Experts of a small language model.
Experts: 128 experts in each of 8 layers, 64 SwiGLU neurons an expert, a softmax router, 64 empty slots to pick.
Below are experts of layer 6 (counted from 0) of a mixture-of-experts language model. Rows are named router (the router's row for the expert) and show model dimensions 0-159. Each number is 200 + 20 x the weight over its row's rms, rounded and kept within 0 to 999.
After each expert's rows: "gets" lists some tokens that make up at least twice as much of what it gets as of all text. This comes from a sample of Wikipedia text that the model never trained on. Tokens count by the router's weight.

# expert 31
router,192,200,180,221,189,214,198,181,191,189,190,188,183,214,217,185,237,219,173,189,226,220,179,191,203,212,180,229,202,151,193,223,184,211,219,190,190,232,215,177,205,197,229,178,175,222,217,217,196,169,205,174,202,198,203,216,161,227,179,161,225,200,209,233,194,232,188,204,188,205,237,208,248,207,226,183,217,210,210,219,208,244,196,196,207,213,218,182,188,194,197,196,214,214,196,188,194,176,176,206,232,190,185,147,229,191,216,218,225,195,210,172,225,211,199,188,187,200,207,253,182,215,225,200,207,201,203,224,178,209,178,210,232,224,186,199,223,196,191,147,195,209,216,207,180,212,194,182,217,226,204,216,200,202,210,159,223,194,250,193
gets: "to ", "'", "would ", "not ", "To ", "can "

# expert 107
router,187,205,195,181,206,194,192,214,169,190,207,177,169,201,199,178,194,213,184,209,222,241,164,210,201,212,186,177,148,202,194,172,221,235,216,193,254,212,206,201,188,194,212,155,185,211,188,191,197,233,218,200,189,218,181,233,195,197,196,157,174,164,205,199,228,174,185,216,204,215,195,210,194,212,223,178,175,245,196,216,193,212,208,195,219,241,213,190,201,205,200,206,179,193,168,172,218,194,166,201,189,194,215,186,204,197,237,241,182,207,215,175,214,168,196,199,189,216,217,199,214,226,195,182,237,207,214,188,214,212,207,217,199,179,219,217,193,237,222,199,187,198,204,263,190,225,172,215,191,231,195,230,213,205,192,169,204,180,186,190
gets: "Bl", "bl", "'", "Tr", "The ", "Arm"

# expert 73
router,197,226,159,194,212,159,192,190,223,185,183,185,189,234,150,191,231,220,164,189,196,214,231,224,176,221,185,211,185,195,170,215,222,198,177,215,213,181,171,192,192,232,204,218,194,214,180,218,185,202,212,186,179,205,160,190,226,196,217,189,203,191,227,195,163,215,229,181,222,183,225,202,221,194,233,170,215,201,197,195,203,179,197,189,210,223,184,183,208,222,180,195,210,198,190,194,166,187,197,209,195,200,189,189,240,201,211,187,203,195,189,195,172,204,195,220,147,196,221,229,195,178,223,201,221,235,226,199,214,168,198,223,209,183,209,216,183,177,192,137,230,217,195,198,215,198,189,224,232,212,197,223,183,241,208,197,225,168,201,191
gets: "of ", ", ", "at ", "in ", "and ", "to "

# expert 4
router,220,193,211,243,197,212,225,203,193,199,170,170,186,214,226,192,213,195,179,199,191,210,238,198,230,180,190,181,190,185,163,203,246,177,188,205,186,197,200,184,182,218,219,185,202,236,183,175,180,184,229,270,223,193,192,233,201,190,183,196,189,199,209,224,197,185,237,217,217,216,178,225,194,215,211,194,242,212,206,196,158,226,181,173,219,184,187,213,164,222,208,208,204,172,199,196,198,174,214,197,183,211,227,225,178,216,185,201,188,216,215,214,192,198,243,206,180,209,202,233,187,223,195,195,223,198,183,185,239,170,243,178,221,175,226,213,206,212,192,212,208,191,204,212,164,218,182,201,201,225,216,198,183,195,204,195,228,209,229,170
gets: ", ", "a", "e", "o", "er", "), "

# expert 22
router,179,195,172,193,206,178,183,206,188,203,225,177,184,196,223,172,202,181,170,201,222,206,191,193,214,234,203,215,207,218,199,175,192,230,193,173,191,227,219,183,168,214,236,196,214,241,192,182,204,187,218,220,193,209,173,228,196,167,194,195,205,179,189,190,203,238,194,226,173,206,187,205,212,190,200,202,190,215,195,203,184,202,189,216,208,204,219,177,202,199,209,209,227,227,173,180,184,212,169,234,212,197,206,195,183,206,216,236,201,188,172,228,184,202,238,203,191,224,172,199,219,237,205,192,220,210,227,203,210,196,188,208,198,200,191,217,170,166,191,187,212,215,214,211,144,227,192,193,178,200,206,245,199,238,192,148,166,138,176,162
gets: "re", "Re", "in", "-", "3", "In"

# expert 83
router,224,195,200,213,207,199,209,201,204,225,184,197,173,207,190,197,196,199,183,224,184,219,195,172,210,158,188,186,187,228,207,221,203,168,217,210,229,203,174,173,184,224,205,181,185,218,170,213,172,202,220,201,176,231,188,203,219,245,179,184,220,174,179,223,185,185,228,234,186,229,178,194,210,207,194,217,192,215,230,229,213,219,186,193,178,219,228,188,227,206,210,190,196,187,203,174,196,181,201,201,214,237,182,209,192,189,213,197,187,205,187,193,223,144,238,232,230,239,221,206,245,208,192,172,213,194,202,213,207,201,226,161,190,192,186,236,223,223,183,191,206,217,201,245,203,211,195,220,226,208,194,208,213,209,177,172,165,192,147,201
gets: "\"", "The ", "Best ", "y ", "Love ", "a "

# expert 81
router,210,238,176,208,221,181,212,197,226,173,183,153,219,179,220,196,219,212,200,162,180,219,209,184,216,158,196,228,219,165,240,198,247,188,198,185,196,192,177,196,178,219,203,192,194,194,192,170,174,194,228,218,192,195,185,216,214,185,203,184,203,206,178,197,186,197,207,204,216,181,193,230,225,228,203,176,221,179,173,232,187,203,226,202,226,229,213,188,178,210,167,198,225,168,194,231,190,208,185,219,181,171,200,201,205,209,205,220,170,176,210,220,211,154,177,216,157,225,166,229,226,180,197,208,221,225,180,180,182,193,195,216,199,169,223,221,195,205,200,219,214,207,204,223,193,215,197,210,177,208,220,232,179,207,219,169,233,190,210,184
gets: ", ", "), ", "s", "es", "ers", "ia"

# expert 66
router,193,203,180,224,188,184,244,216,193,173,186,204,159,195,202,197,223,175,199,209,200,218,187,184,184,220,204,199,204,160,178,179,211,184,224,223,245,235,201,199,203,226,202,213,198,198,217,188,221,184,195,197,227,169,183,222,178,157,218,178,206,199,214,182,214,171,230,184,207,181,215,167,197,219,189,176,228,204,204,206,181,217,193,184,168,192,195,198,209,182,222,228,192,188,246,214,219,185,213,208,220,180,227,195,214,173,194,198,211,232,212,206,203,178,195,238,211,233,175,171,212,189,193,225,197,232,189,198,203,197,199,188,245,175,212,192,176,202,194,186,168,186,212,176,227,234,205,189,160,222,175,210,205,175,185,218,223,159,217,158
gets: "I", "K", "U", "á", "V", "O"

# expert 53
router,207,200,199,229,188,178,261,187,206,190,166,182,158,203,204,214,221,218,169,206,202,210,219,208,220,211,203,198,190,190,210,205,250,180,212,227,218,203,181,220,179,201,171,192,187,249,179,202,201,199,178,230,143,205,177,199,203,209,198,206,163,191,188,204,198,197,221,225,188,209,188,204,198,178,199,190,198,219,183,202,185,225,199,181,166,182,233,210,207,217,186,223,181,167,201,190,203,185,210,217,211,212,213,191,172,210,222,203,202,208,213,194,212,212,199,206,217,242,205,197,157,172,209,222,246,226,196,208,216,197,168,189,224,171,202,220,182,222,199,210,215,202,225,223,183,187,160,208,193,214,210,184,223,165,219,178,173,210,143,188
gets: "o ", "i ", "en ", "an ", "a ", "er "

# expert 124
router,197,195,182,206,225,177,195,179,201,209,209,202,192,195,172,206,240,180,175,196,202,187,203,201,196,217,188,205,218,189,162,197,222,203,205,209,210,182,193,194,167,237,251,219,210,192,203,201,167,203,199,189,179,214,151,212,189,192,227,198,166,203,207,199,167,184,237,230,203,184,195,175,206,221,236,156,211,209,185,197,193,244,207,229,191,211,191,211,185,197,172,231,168,183,189,180,187,198,178,217,190,199,218,164,183,154,223,209,216,187,219,203,197,237,185,222,192,210,200,217,238,212,194,192,207,259,206,237,189,174,182,192,222,197,214,175,193,237,174,211,223,180,222,228,218,232,203,236,197,187,191,200,194,210,184,185,216,203,188,215
gets: "of ", "in ", "the ", "North ", "from ", ", "

# expert 78
router,207,216,187,191,205,227,195,200,194,190,198,180,255,204,232,185,179,175,213,211,175,191,209,194,207,182,198,228,205,204,216,206,188,237,166,207,199,238,199,202,194,183,201,188,190,188,207,144,192,176,209,200,244,194,214,176,210,162,164,189,189,207,237,191,218,196,204,171,199,202,195,215,227,239,217,198,212,194,189,234,194,186,184,193,231,194,214,215,196,222,217,224,205,194,218,230,209,176,200,212,163,178,198,179,213,190,217,215,187,186,215,234,203,178,258,218,185,221,164,225,207,205,182,232,207,189,225,192,190,205,197,190,201,188,187,239,201,231,200,183,205,190,163,192,213,232,231,179,199,216,162,213,219,206,226,192,229,190,244,204
gets: "s", "es", "er", "ers", "e", "ts"

# expert 65
router,192,200,226,220,211,179,188,197,198,196,201,201,196,207,235,218,219,203,188,174,210,167,183,227,224,209,193,200,215,189,204,192,198,172,184,218,211,191,196,211,170,199,214,204,203,212,187,247,201,194,198,213,123,182,209,197,214,199,155,159,170,193,190,223,213,201,220,262,185,226,207,196,199,201,203,202,216,179,169,200,203,213,208,196,208,210,213,180,204,195,220,176,182,161,178,197,188,193,215,200,178,186,167,207,186,239,215,184,171,183,195,206,185,190,209,206,199,235,232,169,223,182,239,216,207,200,218,252,174,216,173,201,192,192,181,188,185,204,198,218,201,198,221,209,184,197,144,215,221,225,187,227,200,185,231,212,230,215,176,185
gets: "\n\n", ") ", "List ", "Location ", "Career ", "History "

# expert 97
router,218,215,204,176,228,213,211,192,205,180,200,175,241,217,191,193,191,196,214,195,188,156,229,187,209,181,204,223,183,182,181,196,181,240,166,186,186,222,205,188,185,191,214,221,207,211,187,148,190,175,197,245,262,166,217,174,215,170,189,204,211,200,206,207,207,186,211,181,203,201,182,214,210,195,213,180,233,207,187,217,179,186,205,194,214,192,214,203,199,209,219,209,217,204,201,222,180,202,199,197,174,199,225,188,211,211,220,219,183,198,191,230,214,165,217,236,163,191,192,252,245,193,202,214,225,195,191,160,219,198,198,233,226,171,174,208,198,196,204,204,201,198,217,185,208,227,234,207,213,208,198,232,201,193,204,194,218,168,260,212
gets: "s", "ed", "es", "ing", "ers", "ation"

# expert 118
router,201,162,196,235,197,183,205,202,200,187,167,179,133,200,205,198,213,214,182,197,184,202,217,183,189,184,186,175,190,189,212,210,228,168,199,220,206,178,175,181,197,211,194,180,184,220,157,195,183,206,238,199,175,183,184,212,215,183,162,160,182,200,173,218,168,177,235,242,178,186,208,183,172,193,192,182,211,217,179,196,189,224,181,161,182,182,212,218,200,195,180,186,200,196,208,179,214,170,176,153,191,183,219,203,152,177,192,194,196,188,197,202,184,207,185,200,192,240,204,219,175,184,198,194,204,203,171,205,235,208,190,169,210,201,175,160,199,203,211,207,199,195,179,232,189,202,169,209,241,210,195,188,187,163,204,195,189,206,168,186
gets: ". ", "John ", "o ", "y ", "William ", "i "

# expert 6
router,168,199,192,219,183,206,237,224,227,162,178,228,176,172,203,186,209,167,224,207,226,189,191,204,185,218,197,227,206,169,194,210,210,252,203,188,183,235,193,157,195,231,224,214,209,230,186,191,225,200,199,213,194,197,159,223,186,183,214,199,192,168,225,193,211,208,226,225,220,201,205,225,221,218,193,186,186,221,176,208,182,217,172,207,240,176,187,183,229,210,224,214,179,189,212,203,197,205,166,173,171,190,206,198,173,182,151,184,154,185,184,201,192,200,193,193,219,210,200,210,204,193,200,198,176,237,231,200,217,193,196,232,223,181,193,226,196,214,214,187,209,179,225,204,210,236,197,212,168,180,196,182,231,195,187,186,222,196,215,168
gets: "un", "Un", "Mad", "Gu", "Ar", "E"

# expert 69
router,190,187,182,213,230,219,218,193,190,212,173,208,195,175,203,173,205,206,174,181,193,189,178,223,186,222,183,250,207,214,191,189,184,242,198,186,159,231,175,185,183,199,216,196,177,201,234,235,167,184,196,171,197,194,183,184,216,167,196,220,191,178,206,185,196,216,220,214,231,190,191,178,193,214,230,179,217,193,196,220,192,222,198,213,188,208,204,214,194,157,218,221,193,210,180,190,193,183,209,169,238,170,233,183,209,198,217,227,177,204,229,212,201,199,204,211,200,189,197,208,220,180,218,192,228,208,203,223,193,211,184,183,243,172,211,206,175,236,202,179,207,219,229,227,178,249,221,163,180,220,171,202,244,197,213,181,176,198,231,221
gets: "the ", "for ", "against ", "played ", "with ", "to "

# expert 82
router,217,215,227,214,187,181,185,198,193,172,201,173,199,192,205,182,185,192,227,196,186,183,193,225,235,167,202,222,185,166,178,187,169,198,171,181,179,215,207,184,202,174,195,214,170,210,199,157,191,176,205,244,252,173,218,184,209,149,152,211,197,223,209,195,201,157,207,184,194,204,177,190,232,195,206,204,219,204,186,216,214,186,212,207,221,203,209,186,232,210,198,196,182,143,210,192,176,210,182,257,192,183,207,198,189,194,196,201,182,199,192,195,186,191,237,199,159,192,217,211,226,197,209,221,202,211,209,184,210,220,196,211,199,165,211,200,175,201,196,195,193,182,199,193,177,237,194,182,212,211,165,240,215,173,214,178,221,190,234,199
gets: "s", "4", "9", "However", "5", "6"

# expert 57
router,184,176,191,230,178,190,200,218,235,217,182,201,166,208,223,197,222,201,182,215,191,191,194,230,180,192,174,182,233,191,182,202,251,174,204,216,201,220,157,221,202,239,176,208,180,222,211,211,244,194,207,219,170,197,212,209,214,237,196,194,201,203,183,199,214,207,191,250,202,198,245,198,183,193,178,199,204,206,216,180,206,231,165,187,209,230,205,174,219,235,201,196,197,176,184,239,215,179,218,180,188,230,204,183,204,179,238,200,205,203,203,183,200,199,200,227,224,220,229,205,211,165,217,188,221,194,175,214,198,231,217,210,239,218,222,216,213,210,175,210,215,204,186,220,207,230,186,227,233,218,213,204,221,229,188,194,217,216,167,184
gets: "de ", "us ", "', ", "i ", "e ", "um "

# expert 49
router,186,161,151,229,210,194,233,207,182,197,201,214,159,182,201,165,209,195,195,205,194,200,174,211,186,197,184,185,220,228,175,188,199,179,203,205,219,207,152,189,227,214,214,197,209,213,179,200,231,191,192,196,209,158,182,184,207,197,213,147,181,206,196,194,195,219,214,195,192,196,202,185,202,211,217,167,204,203,182,214,185,197,187,180,222,165,219,163,213,229,216,179,199,187,222,191,201,202,188,179,178,184,203,252,203,160,216,210,206,213,205,207,191,219,188,184,189,245,194,228,177,181,165,197,198,201,222,196,247,220,189,203,246,190,220,196,203,194,188,172,192,146,187,198,211,232,208,184,212,215,230,226,223,229,213,212,208,207,190,169
gets: "A", "Mc", "-", "O", "E", "N"

# expert 101
router,192,171,212,227,213,191,208,180,210,189,208,176,191,198,183,222,230,168,159,190,207,181,196,230,175,198,183,214,219,205,184,168,215,150,179,201,215,227,191,188,202,204,182,195,182,237,218,208,195,207,197,218,155,191,189,181,197,203,177,189,202,188,211,193,185,191,186,196,189,205,211,202,189,205,171,188,206,208,181,208,230,219,248,183,180,178,217,191,218,224,211,249,274,197,192,169,197,179,161,206,204,219,215,194,211,211,198,212,186,178,193,221,190,157,239,212,188,190,196,184,202,234,207,196,217,212,220,218,211,216,224,178,204,147,186,201,218,191,192,157,238,194,197,217,165,215,208,200,203,218,192,219,215,171,203,204,209,167,197,194
gets: "on ", "On ", "1 ", "\" ", "16 ", "("

# expert 62
router,176,168,193,224,174,216,196,208,227,199,192,192,196,212,204,169,216,258,185,205,214,182,211,173,172,200,179,203,202,180,198,235,211,216,201,193,152,195,177,217,199,210,198,200,169,202,213,212,165,170,191,176,200,187,213,192,203,174,201,204,246,198,198,235,196,209,187,219,238,177,215,196,207,197,190,212,230,217,186,222,213,227,184,198,169,177,212,195,196,221,219,175,182,202,203,198,199,189,222,204,194,181,204,187,216,157,230,221,190,209,226,233,205,199,167,195,191,153,206,209,215,194,201,192,171,190,238,222,154,199,183,190,195,233,154,205,208,184,226,196,206,172,177,199,230,230,197,216,239,222,189,207,183,178,205,194,226,206,239,196
gets: "of ", "by ", "for ", "to ", "with ", "on "

# expert 104
router,219,191,181,222,215,160,205,183,216,211,198,180,226,212,178,214,228,204,190,199,196,193,231,198,203,206,192,218,231,181,193,221,232,174,203,219,238,216,178,196,179,203,245,237,205,217,167,176,160,212,224,220,198,197,195,175,226,194,200,174,182,207,180,200,187,199,232,183,236,191,161,204,188,195,238,172,191,190,160,196,167,200,206,193,205,197,172,218,207,216,185,253,187,164,205,181,195,152,192,227,192,216,182,202,180,186,219,186,195,206,189,196,206,201,192,207,163,182,216,203,197,222,200,195,199,236,225,208,182,169,185,231,228,141,207,182,190,177,196,178,194,194,212,196,181,211,168,209,169,192,207,207,209,188,207,209,230,188,206,206
gets: ", ", "in ", "born ", "New ", "United ", ": "

# expert 28
router,208,184,205,217,163,220,220,212,207,209,198,199,213,205,204,185,219,256,177,208,195,177,213,240,177,200,175,218,192,206,209,169,182,241,163,169,189,205,172,203,202,238,197,204,198,201,203,212,158,198,205,220,172,206,223,193,208,131,220,196,236,207,220,185,202,238,202,191,239,225,212,197,179,212,216,180,188,211,199,209,185,231,206,180,187,225,203,170,161,203,235,179,218,199,182,204,187,221,196,201,192,193,209,200,195,233,185,232,159,207,186,199,195,158,196,228,202,198,167,233,216,241,213,212,189,182,212,196,180,226,196,218,205,159,190,182,214,188,195,191,218,212,209,193,192,188,200,232,225,202,206,194,194,176,207,191,177,177,192,196
gets: "million ", "% ", "of ", "000 ", "part ", "number "

# expert 2
router,184,181,213,209,173,220,181,194,217,183,205,189,215,189,209,165,190,217,187,207,206,191,187,219,228,201,177,221,179,207,184,207,185,232,182,190,209,233,163,230,215,205,167,218,202,202,193,190,200,191,195,207,172,207,192,212,187,200,185,210,211,205,209,195,196,213,225,201,245,218,236,209,181,225,234,191,207,214,180,198,225,226,214,194,231,178,209,201,206,179,209,197,262,188,201,188,176,225,221,209,166,170,246,172,230,208,199,233,194,212,209,258,198,215,189,182,189,242,174,216,160,223,203,173,197,171,252,204,173,216,211,206,215,180,196,177,199,216,205,191,194,210,196,187,195,216,221,233,200,201,210,187,236,216,199,224,227,178,191,172
gets: "the ", "a ", "co", "two ", "The ", "-"